Below are experts of layer 5 (counted from 0) of a mixture-of-experts language model. Rows are named router (the router's row for the expert), up (a neuron's input weights, with its number), down (a neuron's output weights, with its number) and show model dimensions 0-191. Each number is 500 + 50 x the weight over its row's rms, rounded and kept within 0 to 999. Numbers have three digits each.
After each expert's rows: a language model's description of what the expert responds to; "raises" lists some tokens whose logits its average output raises strongly, later layers aside. This comes from a sample of Wikipedia text that the model never trained on.

# expert 13
router:465491422575503542440463457523438563586433461515500458453581505552497434436464534557608621465447500465459446508521510552540439497545524421428549478541396496536528580436533530494515428475417595468538494510459457455552525511556480445461499447476527448515547451535496496510506407446479499511534517585483569566492463546471572491427528603546424558558612571470552407447541550555480454548485523490484570502562446520505484451465531577527452428465453492499433524584471482540447488464509482504500524380473497522642617492491398523510516495551518491422470531461531438508433479541536423464
up1:431521492494549428614450429557534518493475454526527550525422482524455491538492589493444530470478579418536598477552486428528423470462589413521596457470522425537505457489441504469540548487522487457482455463513500536531545482466494583433555526430443491449547471522415644523493518444413474463564456470489525527563532476527473579469453569458453511476493458456609606455382419565392488545573521563405466499514480536478489493511453484496555411529524522473482525419440495461519420559589561468559456600478567503476459555521478479439538488438474550602443476490488469528440541468544501490
down1:414493492457506480483487557475539448426425496546495437519516492566458550530484429501492356461543496544514420509537550495458516519504552341490462515541479500463428469347501464422538588530515476498488539513514452477529530558517499558501557506514480442503521479520481472554528502489463505682481548466582460555554513487521606562443552488524602639543496407361520440498542535525432469602390515491556473534409472472552546529515443468541498427468475452548564538531513444497505566532508462539454445453481485485470579489437496485445546507509532546511466440476558488555541472591542467527
up2:474422536395546451503511547463541421550510480466517502510430515463566562429553573459537486460524431447548481508442502481430502406477478559498404468535556536504432582551508510548534481529531454533471507451659518527533562450390449412522529527534521543505395588507450572527473473498477497476550495474497432508514556425538466454495452454496563519411417493535346490440440543556445585486464556477463476531481537532533498488516550525482528442490516444495497482510481505422535597531549521482562556539473569533507501492454554458584519629497569354501397569481526573514530456457522456546
down2:542421485458462434459490468429499563485566562408472567517475517497539471474470505571525527471481506561431594527568506534530551562430389513450525605512472433377504539635475592562420481540463517476559503512547486503566592538470539442585480587514456533520413486444543508409488540495582519426428453456528521497489451521463395538440594542434532445418467478557528462542472487417456496474570522476562512479509527458458585518504491478439513564497575539571512424595413475558574542498502443481524562520457478520554470513437519502496402510453441514474486509560432582467499514508454528447
up3:539448481578471475462468492355503533482494569493514569448518566524473456606584483585571511542553498468468608529557438525528480588504501477445403455484545382481500503479544553470517507437562505514536441428603535533553549543513481441495480590513391552522471481530467496498548464528467460486528488451535537551473451491542499447529439466434422467494520556461536443586439466433458509461428563509448521463522547417467635517474364503497539494445505426454606502531460502458500546541546432528502513556576455449537479521508498479469476538468465499452505586493394483487384437517420594515
down3:517492524422567501492496525518463493470456515468495445479413630506471476490505456519597571465507509428515566560506537571533489487464485476528445533575516423559474514584515417548399415562580450466546470513480545507473623472523429456534591528517416487515498527521489593437439396510518507492491473535379534459365497556547494441544487519557423459442547361543492515355552472506480493526521518458478575528467499523494553492537594505482477547441480467484562503506611528504465527621545497403459505431550471575539501545520489566477466516487441551455507557467533462536450516507432442457
up4:501596543501465463512502542458530424585502509483417502441460502470565480591438520461455489474434591601504455509506477493429575548424470530542465427453537576411598547489514438507474550614515532448505513533465475471474568477551527548584343619545535534438578528489469595474454535459595535541545551433482610544498528447519446537526509475475512505456479522475491496521441542450479473540506461472500482491493496448498530513531459497494459522498466388426541517403505467495516479412459548529413477528555502459478487497513507531491529562487441487529626674554511447381530487564517483503
down4:461535438512430462615571488447521550570595554519469444502414477536490433556468559502561493518431502474472539575421472523478460455478465465540513522399638529473461455570535471476423496529570603428535512521470437384563477538604599579407544521498483469461461483445499490475448549515502466586475450495421540528484517514528440589507477533471458461543437511505489481581517391513504525471573520515495450512453381508502514528565514520560508478462489454537541527588408454516464496465523473449458539457489556422607542566511449534452533501554370519457487513580509559476558481484455555435
up5:542476468519548516538478499512437414529462515584605490579448503470497529399400450506594519487417572453588553519542466503525500443529537603508660470537553395490513466604492547621521612457516467500468449502502563581478445515488538554486545455431501484528461526544427520516460475504529510460406428527474435476515529496491449490581512546526496480457498560469453591482527514433405454477543538563401495504577498563515474568470557547508470475469475601447386495501509555463485491534515591532468472484526537456441503610478462491477522512438564442524411565494472452483507436524500484593
down5:496602519478543468533407630516392472408511489515421446531467566533578541518466475524552509515498460471541433472540567473437530512502576494523492496487440553530417495443476392470512440545442445529549503528494476549556462550492393480507596527550584506598503518526507442494434514483536449533461571495586503457537533481507656477525503478514594578603601427460533484476606535471507471542501452522521498426413526538528504574511501432463424471546386512510529549466468516484372567478425402473462461445540463478500481565551453509531481579523526525483477459499560518518491429474526435480
Description: Space before table numbers
raises: "2", "1", "8", "9", "3", "7"

# expert 37
router:457506469416478485472434570524608434389498434444475371515542530503506613575611412504574533445497412529558425462517449470483527513488442501492519532520507522551447549508475484408600574490459581509598551460463442508503572430568477414471554513583489436479543446516524479403463428511455541564514478393485478537536577571520552541455583509582488528541525519555575466520464547447557540537572473441581457516480468522507519532406520435523517496493419555493428432467578497580458459508468564556493470384445531512493523511541513492462468513539485556443467515485488555510534515526512506436
up4:548414466553482490559611599550465543612540517427571519574489518487442504460504472491537469450644509403423536465484421406499481569531494533519486546555552543517503471491549554516428524488537556519492512588580466546453495591536502549511601575518454531459443500464515552551518474512461401461438504489549544449562546516560566461547416404438465479479523484414483478474542511452470491431498500538445456582552507493495517429555511570521487522490574421431629495514561471516483505455582505430456475539362459542497502486442499536494447565443527420532402459439440479472517491462483544515
down4:546402519576465480574433502515541517514439573526526490538478563495431419451469590543487598518473528491446652505508451445416469533483455490482528478502455510415557517531429596553465556527425447480528486416615519517513469529558484467550493494490489522555510533426488466467557552531496475518438403439459442532533492521567483573409540485453566553535468477545493513576497408511402425445543577516514555469613472486464538484460455511483541472552473485515499431498520493431643525533448434535534481457491568446430432522416475480508605531509432573545485503523518522489461450516642500549
up5:495450435481473476620583424485505543463483515525436483468565489515527505519475570537481443474610535559475599468556556574521432454504551441502520575382405538470503479563485443504496321518444587587451503491459472384510419420504475466421437579516497508522481521516575451518513577562465491410594531455565541390599462477512495484481488610478521519485535545525504495485569466562496457439496485464529462413481392479528550452521517466513587402553493551477585566554498495498510547447535482551463454555488447522495506498547550557518542446527505547592475465520541512512501546515499493505
down5:553463528582547420515422494492507440534465506484524530483529548464571560415542606580501513507507492448410571492499553458456448523507452446517556472556562470489556499496484514540506501593514414535521441540505411550625545504540400489479429450522493516563419461489462446509421475527443472416520506521463461539503534439459436564573499469556466509510443418482547507473518415510506525550528543509482465421594443576509447568506513533483563576409445477546527407490495453485539519520493498563501489528426652473464463505590512398497469548454412543504513480544604512514462474578513662478
up6:539443532538453578406500520560511634429507475539524493522539556546420532532477392453546527468498453496552536534543475512570564549512504547406505525507559438490501546463454548487516640418475493522510420520542488505506515408466478516458524343495462451549504478559410465473495477412521524532454485577448472474478470530491470482555509499425444503483541522448538522551530446487536504574459501582557479515597528580494444523466510401526498452498463505477491419550480511480510445614475501514532475462585406454538567437449468412465519553449536536432410539454520376446512509457435395598
down6:495525487404547468487503553472530492560501524508434504452461466474576425389477469498475615558479496573476486478456486421480558497380480399550474541533490451450608510501459587567492503517507539471528515495484483412571541443521388449478489552543416554576528501378477496484513422479517533533544498489415432459545494503510562566411559560444567538491590565520479550494446585412514492456511479504500543525536531510506539512481468561531547456472521553527539507494478493466479449377472457650438508449554514536508518487493464448522435503501520559574503477616551526354545534514586585497
up7:495494544462537554502490355513417457513466496509491462529497446471533454479429589536472495555461569502503530562451553443544434443455414507516462507571513462471542576622507487508439466603517346417444522549468513492404502388482523524604435550521643506440505495492501557525470517561570522524502488522456445490549496542530476500509483513487559507533382451551506475462481537493523504476502520457436465494530533469459488468526427518433520528473506481482532568504515522399604401544408532453497534658560490480599477482493536531590519541495503410503575551541488458537599490464476500567
down7:536567497475422472508579541441508499561548550496443449513476512465510452500448529504508485450455592512477486522472366511574424569426455424609467469513512477434418551552549496540508547458545577525542516496481458479548476448510513509496541588409465419418496474479521593517572475508516578525453435503475488588547572488546479547465381463541471601568479503572430465460396488473543451465569434408545564491444474563532561527558471516528645476411532423502500507550492563508498486472497449464521585570452460420572498534448471498524531473465471518461393505604511512550449479556555492513
up8:549443567496584542496496498496472525539497549559496519487472464498479519465539504470421440533451518486551488443435477513529498463510583535526546534414430486508506494599610551540435536541544483510404512465515581537471427541461454497512531417461519484507462488465512431435493571479428410505582458416403458389431513467508506443631459422514573480424459552484453665485583485476509525415532510445478483602510459473475487513552605539512520515439520530516465524446473463461517422465486403481433534496574512587450543458517548485480545616536473397577543486468546521421500587498450493530
down8:385522530547546561626506504444551543575522500557563498505507526464519457613495449447526492473489587511460499461482466507515471493573515514479485472539577420459433479520471563429454470511531484470557546623533502545477406533485490518465505540526529496500499415465444530487594532399441410434490522553509581492532568462555422426539464444509495567350510495483443506501556492519463468545527614460460497521502492464534450514553420542600447444475573497515455344534465525541471416465584516521503529517512453516564514446489501605487508517483442446476528453461592475431576431479421541569
Description: Table cell leading numbers
raises: "ented", "ention", "ability", "illed", "ulture"

# expert 24
router:508524477449459476442572550543519514437549543481451476421569411519418526547611490510612592612471477607513437527451555533440518437533459594482509471514428640513503507489574465463501422473492475405562500514388467467437554473605481545570531570535517468425485476472504481408547486555457444515522534538508515401499507496465573557543467505514519475472481535492494444543579491464539412533549405455567475493485545455498515506506448538409473567430460477468438533564463464497519620523508482559486534509482454434542555518520441542467482611520484442477412498446551568555549494444500480554
up4:515491533513543531534470391497526522564521476564493465441479495518538578601451511454448647461553456497476453406507534470479458426423580509609489468503476545509542392507470465539514561488510442572460535424498445484490589471543487461463407546487459496479549506562515573484542455489513456360430428480527498438535439542520482472590429473477516436443462621515420546482530512493450593510532514499447456497437496541415566491498589542560474543547554548546521528526470454443561557520396554515501559558415532489413484558406464491506477589546453503537550527423543535560479553532554475454
down4:539500533532560465507481491411404438432641480476507415549501459467531563516495444483606423493528463475550536484514476491540432486492499507485527483579456478468485529531439424587416490483449479537505386504494540569583539523566453559442542557378550532463506520527548420479523494511559442496429525413467500477586586459569556528592478491554485522426455485525468446525578431470487502483476565638454559448541460581487475489429428438475468580475495613543571610514520495436576487414412492548531515564443493477521398523494508486496545543461454453538448516482498521492543552491489462481
up5:543462508515461575477480551450522462512506591470449472484532492608515474477562537527472420565489487524578464548445446528505564477510429546521461543546541554410514530551459517535504467479466533540482491545477493381479529462469505528446482514519382476529529512453561423464491539489423446565566521490467556508462446557474519487471603497505562513621505452443498449467480426516527482601521473466550481501416472552549386469614473462571610545476544634474536415421493549505418503496452504556430496401519464538597528434470480471630524414567501494516559550547533524503488518409490509609
down5:526522480407540598560475496528449500595452468487493485434466385511534435493422516474449533467509502398486378520487487481482488432449491574521561526592536495570505476532524560519521506457501466444466504360492485561472414624532602490504456509483647496519459535520413516509467486446564505509465482541552365533420513555410528425561471499534501465487495467588485526439525578602508509593550542373455538531548548483477571475463523467539513588569486474443454524510458483465458492495453490528492573430476514593487526538478464511586490500553536468534503422535525584442528552471523504467
up6:573470506493534538574505407515548444523472525516388475545414525541526527480506555486488532596502443479540436515472589437474460489522485420536573518563547409578502514511488465494594551527467546580526572437545521512477554478458483443513576499511564486554467444425553539439420565561561494597500501502443563435470450523477414473493566481541498412479609528503521486558472564471505612509507528469475519495550425488455478491468652437567482539525531611521474496526493499493491526600513484625448537513471526520342445474480508423529513483582463406568512505460462551470450515425526470494
down6:481481519499490460505519545466455438488505606483576443480463492472533611561560467436486480499417505515566449590490503485544403472531576398531572486558589539553427534464498462441578582453425530500491602472506421375468555430496510509483508568495550372434534431490570597378489432458570518531491476478489524482441525541461442539558459447542617470413467481445523513565552541479502604508579499516458487486517456530506559530562493515525495472413533459471464566537540437606376459545470475547489512450513426454563524495495440567549475478571491490499481496464467447519519528475517492520
up7:567519477500632477572448503523418465475461519532493477521514460514550464480463543512493559453598457403543476448408464457547488528541453517605520517496526447556495518537442512583461445570554473491488501576463443539439474499471478508461369516427510510507607520553527483552501484407467555448389505516556426535499435505475479558593345469412553529598533508498512537440488471465514498487466579533546469463485415566523578467456449432456543542497422543569532525500495526632547449437498549460489469447399552442555469500498456490539557501520443618437476476480520524487447557443524551471
down7:429498505516487578531451526443492490506489452397484463428546400489434548486487412446496450488493511556571475516392570496570424463501457534451404541500524567527488461478485533467460472443622450558427427460482620422446583432543450445393499497541511515498505612427514551478611521517504555547582462497472469528602510508534522525483531585540529532496523499514492508570534522592484464528477528538507404459523480533445473510476502538513506544497501498495485505535561490579430508452551495552594524476536460596469528428473483538491459476489481464458586359464468509419561595522426624503
up8:444459503499468546510467513460499499460479495614436479550493486455515453447453400571448523449432540426548569447541508515558570527528587513440453504563453439507485487617503457540511520547555527491484450449495408498429597430496569492414533420569503527453441528491534489521468467389557526424465511479504477515498479501453530503502436571545500414450550528482426562649544528490562512437575567538515444517428598483479589493439486459456499501518443496535604549619572543499503519466477444458478537527502448518545507563487468448470384561352489434490459583429529488504492541468491534502
down8:445495455496438567410576490445465455541504512426505540481496603537417504460615511532624571473471393511553393557464525553457592421565463572574511454437505455501508579434448565489547461566496438472486488437460592455487476415506472407552476544550515577502466512506526559473570465528503520490511544460535522522412513483458448492545421448499547540485531498541523467424569381520552565513520390585512492492527539512521406460566456499472474458562429423531461513538528456519458485580466539419480549556559521437487466544482529484517446474489476580478563500528453580508517581539451574460
Description: Day numbers after months
raises: "5", "3", "2", "6", "8", "9"

# expert 61
router:514439566514574506486497553501572519563601472552504573539512481528513502398534529461465526423482464459531561505599496623410467620539403496498545468537469532406446470544421548586402472457460538575435511557514499571447512431512383544598508467539512561556455474442431562525443536529495541568481523476501476544535439481420446438485518499414421490572477532411504564550458520527531467438500562449493521495569573480391438439538562564510535456467527435616467457477521553478495501549565528424494519518553496469476476425459509532558549509467434479512478487494489505492499410510541458415
up1:563399413533473506521461496511541636462465573428464477551443638500580486558342368566464513522560573464563518483504521439463478510520537447402443463498536521490485450503507433541470504473542528538514509431475518451431475477525597467489570583481535515468422617535483518510488467478507385540469457402482534527537486481497457509546493512505578462481452453424467472473471407522509530453451465567545519541518572490518539383513473572500492597493512558415482528451451564475534426546559492481469495412630515529547550517562449445483503491501495452490554524444520521537539447496576510497
down1:582548459455564437491570497559483535482480434533434478487466429612529510518506431527419476525592586444548460486514483502389559511605536525509544483416430582436570423582610525481559508580471381534465514432560505504557545482457438524530444481598391425436467451463601423512493563542432485559494483485566529491487529593517541516434413518498531428555531439529485480503460502458510540446497574538464509457452519503498541439466534512535417493493418461413473495446475482450400509496484504517535531581503503405605511548531466512528416555567486489500552474536539542493477527556493485473
up2:474493430516508516397433416421515511521513500438434473539448508513603481525491490499467447671501471514562602535518479495601485451516534493507536527548571459461522442542533424475444553497576551505546534470470499402472513545569535416430495484481485593494456503479485548568439462483475470542464441525545579486452475501456513488502494507503591396457513502494414536441502495481547473492519515529530536515518449554591505393438414508476578548504593568508659430477415554490467445614504527505514445418505515407418489437520518404507479479556496520575511490513469395453531493492582482531
down2:542580584521519580501497465444488487494450550453520560480515501502421521401494510509567384521427450514490555516561478475492493456549493549570543475518647414486446523459452437484581428465447535441517441498512518519464529564553444519497509508533530494433407511464558569439400425505462604450463473506498461531455504619441491522512475536443638446411507503519404551516504532453481604484519540600493471493469446554551537490469594479482513467514524538515480401469483569587528470490509546426571524482512498468535468447581452523487510446556481641521455515506413471526394532472537466560
up3:519413543539462562584460506496531462445462461543432466521614457428508510491477508562537527407446513512565453591441469423500544476457498411538540562430545484549571527539486477628544535490502523487510490434454519519528520435427516522449476508594462436478525505428416579533461516609407492493476474449428409583535418553548522581515370556479493545563548455535551484527492541468444448513434440511519449454481510476473503551504548527495421551553486505422492525543643532480486419521523499568478520428423543504459566445501493459422619574507501467525527475458408528541501547485494561520
down3:503452520511465506549507496441442472465510455543556591427472501443495519511546575553419453487514435529570499542494532497518498403501519480487537480560443502486604606528527532451527470586416519470593460563555592594430472488532468550465524453458462485505529511497411471511566534500512547441465464510493499520622508463533523516538438451426534653507515539505433511460476497438481628510486545546547491495457439504564408484449557561557463364505537497573500492469538487463501475518488449550476366368457508515505433565531506545521484525328463453531478505518500593591523466482511462490
up4:617540482497467531473489483448504529581489488525661542540494557510511502530388559521484485496481446523482451498537554509532379435536566609539461479466506505512513435535450413580513453484466541487452479521409488535412621438531502440437449468571493446523443522504597505543574503463417499536502530524482476497518458538453591548510485564469535556541491589508494525387596506458511453502500451528531594428420409469515526552465526484448478556519574417576526508455532472512476565491388460502521438377513446528486558427436488446449577533506537472518551592550494468486489430459458507480
down4:474557573501548521500581481558513450474566517500527567556496537443483465483537546452553476500388460541493444503477549574541479474495452436475574571472505456511480433523497478498486561536469524534414513427489583461519509553443571554524545503528530475533501568546442529438465548484466432550479498469536438478554443425425509358374531484490506498495496540436520481493538506480444441409410559410516575459422593557555389415534549474451424511535550562606457468487596524502487489514614414510456585535474504560497488523558475517490458460439429549543542525479499494501593504386609476477
up5:423451566422490489434538503509476411501570465519427507438548573415513454487578446538435546532488585574459515522439457542496540456468481538505575504546584488469570472656524499488506508484477561477528535353478570508456490531556452543550522537438499475510561476594506573407474505421472505522485443527538471395541493515497577415492429508443451439481481507486455529431541551440456510411465475510471461624427513456565564450468454552496449488478497445462433449555565476487526531555493497538500596591593462504611484492572548460520482499507584551551526436478463537505511443561492465580
down5:502506508489471455444456573465511514466467512558495403469510447457426580544503381633494434493519390561449462474522499453440389477484502539495542511522546513536403574533474452565610608477553462442488640479404519489478545409510556519561485430470468554513580532552476420458598483485460542501448513496481511492436504501537479560456481452432528513482532551506506495566471428516612474477511434464517563445460502469500630538519510511537429417528583477494446558505449583474496467441540474463497478519569411535513487433458518560495466531507468487518516554572548596525504533531446601564
Description: Mid-word syllable fragments
raises: "est", "ings", "ed", "ers", "ered", "ent"

# expert 2
router:580582533548499473492428528564496475504540412456495514534419431495523589496553486470509471481521473500509540497525524484407439585457467467489523498536492445493549503586554548470469554411438494554454458466436552481417465488527476500555532427448569525509525474485515433621466552555569461509539532548523526537566547439509453490428556437465442519555449520482564435550445662504484501531512588486532594379493467475410440491535541485523511510453390503517480587477490536536521537529487447419441474530480445477537469576519416541572579508425485411465401534459489616591502464449505435430
up1:489437521596483537498491578472453471482528609451551525556614526550477467555500464500455498520500529537480508474526507587586551544539497537415574501532448418503539501539510512578509499508525477562450579458514499580552582561450525552507574537450480548504504439453469405405501516444446440550519448450479431443478383558431570471523413535463435411492533484447541523431534469516489529515504434522521499555568593513589541540478425503468534512427556485473453520454567462479446434467589468536493504422522503442504591394448551532496442586444452423477546476476522588416440506628495510537
down1:492422487507554479549462511468530426455514464449483468547475548394661482454441540502523476509472504477425488494523571510512547559481534514635617398544544480505536539615544380481467414444516524501458492447577476445561514475463522491485538436470471466513439516421455439511542573445513485530395416569488466456531508623390464499488531445537431500535494535452447522515495495480470456423555500456499472471416562517475411494535567544608482431505552475547463599519459525516566526530553472452537540528487439542524552597525472598477533468581513440523561541503445522450507432547502508519
up2:595544358510487541415440513462490429562627486484463479477480508497504526405483571489558487551399500562497555493519478543518493451505592522499539521379453500509515471491442461639545507513579539492444528485464526507545603460532480452530471555501378544502485520515485473453463459491486458518523496514475387493511467503455508554472526499549585492477429638588425479555648456475537459550530470450412497614501513404555483584500522512509515463502477533417502520445516458559458550488424457500469474434579538552456501504546506498463493498507533518552576567547548544469521552431478484609
down2:490531626472509499498529552563521328533459495490551475592545613522456473531484523532463515450537531434522471534468527419456525519519392520585432519507578500418529612473474461536498451496474581432407501514482514602458469504462474557525551565477428534497400517498518482482581561449455440475537563481550435477559422625510552509447488475520522538475530536485481498538558463464505575513471526506496479407496565503536414545522522440502520508442439482489417495457617512523480466455494541535462573460403539447490535461532443478484588416561435501438609543448422473480499494516558456573
up3:511440457560396603535544495498532532545510511503562485590513488510491477476502627566522562483549510489491509437443563529454436546515519475477432467388496520555548575456469462687485399528487520552507470541376530469546483478491507489454483548530401500478523527472458474477480488540538531503424497407521376548470459544387529607512454584488588470527471519521528476582411527517490570440508506500572447498498462503515614487449472527526505499512535532490457533486556540532508512543429541568442542515429575488550548522464529469448493519444470391487577518427418527395448518467548424506
down3:500527501451488606463483427532497552496539533602505497510541457520481453476495430545501532503490467514615481455524487566522550397511448511502586526453505458463487544513520549510527574404465477497576442469398491516548534513529540470534487527454447483488518489524516615527569424408484470463516566441376467426388549496543474504544556513653527487395478469467458508511570498475430519453437510439481531453482543514538498535554448481571493472539535510540566560520514439619432543569468430583450376512459453552486472528393441553610446510478436523581529479554501528475461559470560471429
up4:484495485430535435557491499476502507539538475425478437485541475549583521547489503587501478565554547540457486512540443536502590498477480494541466461624474540550442344640543448429495498397502525440487485477465446550517492518514565587497418535498528498501498599438511508464523570536502433478643421492510484571499503494529559545529516523540510542464505573484450515430486521492412544366472538448493473491493517468524468591526525443494435521600468465468490489520479459496437481514622476634537436439482553469524498493487466432466581488515505518553488562575412521483496465493483635615
down4:505453428467522452506478475527537508429470491574533521441389480450495507537454513478484547544497574546381445493534612463477503559493511561547532431448572521535462564442562493526401534434378537572536531492541544495462639480532504527401480493444456591519503543532439418551404461524497505536603529510437472468480443484512462589496460447467558428524492425512519505454514591560482521506540587494550505433510403464506455615419429570506506558457483499453485521437467559417518548403548414522402519475448472448504472488509502570471559551465581512497535556536456528589469513507537518516
up5:477472585554473461417451452612564563500486511381562495557516529604503518564523461548389561520444421461561521534502527476542510521509459421497477507508574449523531494507516476563440435510545509471544535496427639448418481483558480532470499508453473543467508514444495506547589481523422507460532509503482496522395462536348593528430530573478590438474541465491482484460563487317478509525537418457504532528493451531527509533509568503554486458556492493532571531598569514462443474535513483577485542450535552415455566478433467504487449471493396450570512537536498553555459575472475529538
down5:516482511535524516513510468494463459435556517514482519500519489554452443467607524442531587445517534474551488399532495501520598453548532522354593539517551417449485448532484499456472506574502445410597546513454538505553426502519507449422516538515475547550494536465484529482521479486485491470572547518557501490494502431603450389532536494541442528454507439641512608423541471412540497516501515462570522573508512468489486445420415534407458469532557515478466523449603514480520473478368621563560469550475529501467433457589468558506484440483470533565487386495422471558510539567418478512
Description: Mid-word name syllables
raises: "ons", "ers", "ings", "erm", "ade", "ance"

# expert 43
router:490529515432498517545443497526496499530586509564543453436492433544422545568418492407540465442473546452520538521427466524488496497487534430522523518415590475485394516527400457489489495473481463525434528489494427515509525498539443555450441529450449400528479572505522542530535559455466584557474471553501470441432531487508566582624383513535398602524536500560446492512566483569498489456519572474536499528463439533540461497489537458561525594466448469495464494543502533569428604490493439613488547489495601554594531538486458426595407444594513460531569563455544516512488588484477429471
up4:408486446510527466597576516474428547527534573487505544527506469534510525497495492517481457538547545523467507445504548549433578539496611488495465534531523463446534473576526422515508472578453470566458515467455493479510456453556558466499405691441489469512531584538542449421571579545503435398465530521519492513426517438384542484593499489465465461464412575442468502498465365583562490436539499462493434458427521471474511503504500532484497506443499446533486580585377461519494536499603529510441488475498636463526532501457445451536529481462527486495478529531562511479631484421454490529
down4:444489539469642580495431438394582460494475421473523412459485530551537430483496465435596526417450446433534545553482516552522484448515506483525486440561491489579410490526536490520491480502459505511462405546582520498474502439524426550410530401421485471551451511591524457491430438530492534544468564434422456496557515439485467495464499477562455581526563454590433488506538499537551519544447473633485538556554431680549507483492554498567524442559505430503512530501560495554481456485450443527518518478556405457452522497589493546531531472493472576542473455508519554543465536535581472501
up5:485492490546487493514571560495443465499520411534427478494520507530474523492478542512411507535515437546461475495504491539352533382508534437565472470468602472509529475534542448483561516446555545456527543506563507472388487504469528554569465536630504527460567563407596541464549539517540529463556555537482556509645557546601476553400482436549540506516418440561513462534538520382516517425470445518482525481425507417477486503436558493515488452476543417589588521427533496459518528555536502449482482487375393512492468458425516489487508496509468545423462383511479516532454516422515444521
down5:582415478476509564501503403470413493498607497492523502593496488438513530413506442529523520492568522511547520533462427543472533581547439622440483432601457554518521513557469586546408583551434487509398507573489555545571528592480533458637522557443419506494448388435514509575472504460494421519453482491526485498533477573560610502511511456494438484490480569463477487466516551447536438445482460440559509467564433495469491510499485522444516525490474469443570594476554537456470508389441468466490455551552478536457477498481505528462494567495508363466437621520496535515474540489457541545
up6:529456489539454489520493493498443503578570590445525533475446542535595542402492599514546501508452526444376565546497497431436584593510502538425446565538565562457472615551470590507534440540468540470571487526498551497530519467517532457551473514528515517535468509363578452437540506493511586472474470608482491495508497382487544572533530449464570430454501527524504420599447503475529499534550519386565531497537506455476497472572536506543497543451524446443505460568539469452428504482578456486439495515433560449478554482534484537510473578480527455403484537518514490437483573436371518607
down6:527487541544456499467521512502421515422524448389484410461475528580570540510452544460512532456537424488478466541531568526582471461445521478592586595479533593574397475435509605446446436492489518579482487469425493471499468485586458517452578424508568492528502438530561452460381457573496436485498432512496483562583487543396517526583514451549478488457475525566464469476470463582440520466549508472410505568531438586605471591455462502491492504471508495466448502483467453439559454465458513563471552526483606486530491533592496523453501508480425452515476397629487460505521525557526432482
up7:478506483537469444484470466468499526551534524532524521532506446524460425488476520455408510461484574530455478465504494499470506505458429504526523499511373570479502463497532459511412516424472503424408467412534453456450466556477497496531461576461533491525553495517592617474618508545530548448518455451529519551476606513469472508368445491468481522514551556386487484435471537562481476589468458431459471521472536600474530452611466529530552467524472475547439530490528567522545558483476490529524410532453431471568553539486697554538499481380559499645466455571540490480466493596527531530
down7:472502492519538475461465546463512404466504520578590505538463452505492439451528577468449472489417533484499465522486534444373379528573564469580463473582467479514506513488469388505471595403529402518517510497553453518604533504481494553537488465538575468547492453519416478494465560493543568520484502506556413584512542497480584552484503535528465498612594406461537466473508483511528596524423437559459382549453473484513485525492521581493527513430428462534565505515541497442526452605544438521467450564436479434493555509580385394491489453519510541481492446448534432585511542557468551474
up8:448472486597500517473540493518534503421549446504467500504538390580558513457471589576428556572518571494442495481520546476498520485507399434539499472526495506502504503445429582473574467494507495603382520559501579569465425468406432481535528528502596528456411368469579414465467507519474497439472466432455590520560541515609499483435467469460489531548440534500524498536433535531570500525367454530451527531517511572494400434465566424527491602513431504555438457489410480504500453462590558497504581527440469512498549560499501534480577475502543520428614497523494492529522530508493547494
down8:508422508472554447484658413531482548622497543502599504574447513597507583417508465498502474548499488498514476400427548456458459571468507415520514534437512513502542435534502570493573509453587420607542476379514567539547553575457560575509395497618429519476464528529376462407503491554574553511456451484482504496441507501490559465521498475397552494407526517429468503493504442524429559507456513549494482518430542472477588465545498557546543476461491472526497381549462475495496542572508494459519498509449528545564518523426552439459527493498476547505550442483488455461505468518420482496
Description: First digit of numbers
raises: "9", "0", "8", ".", "7", "2"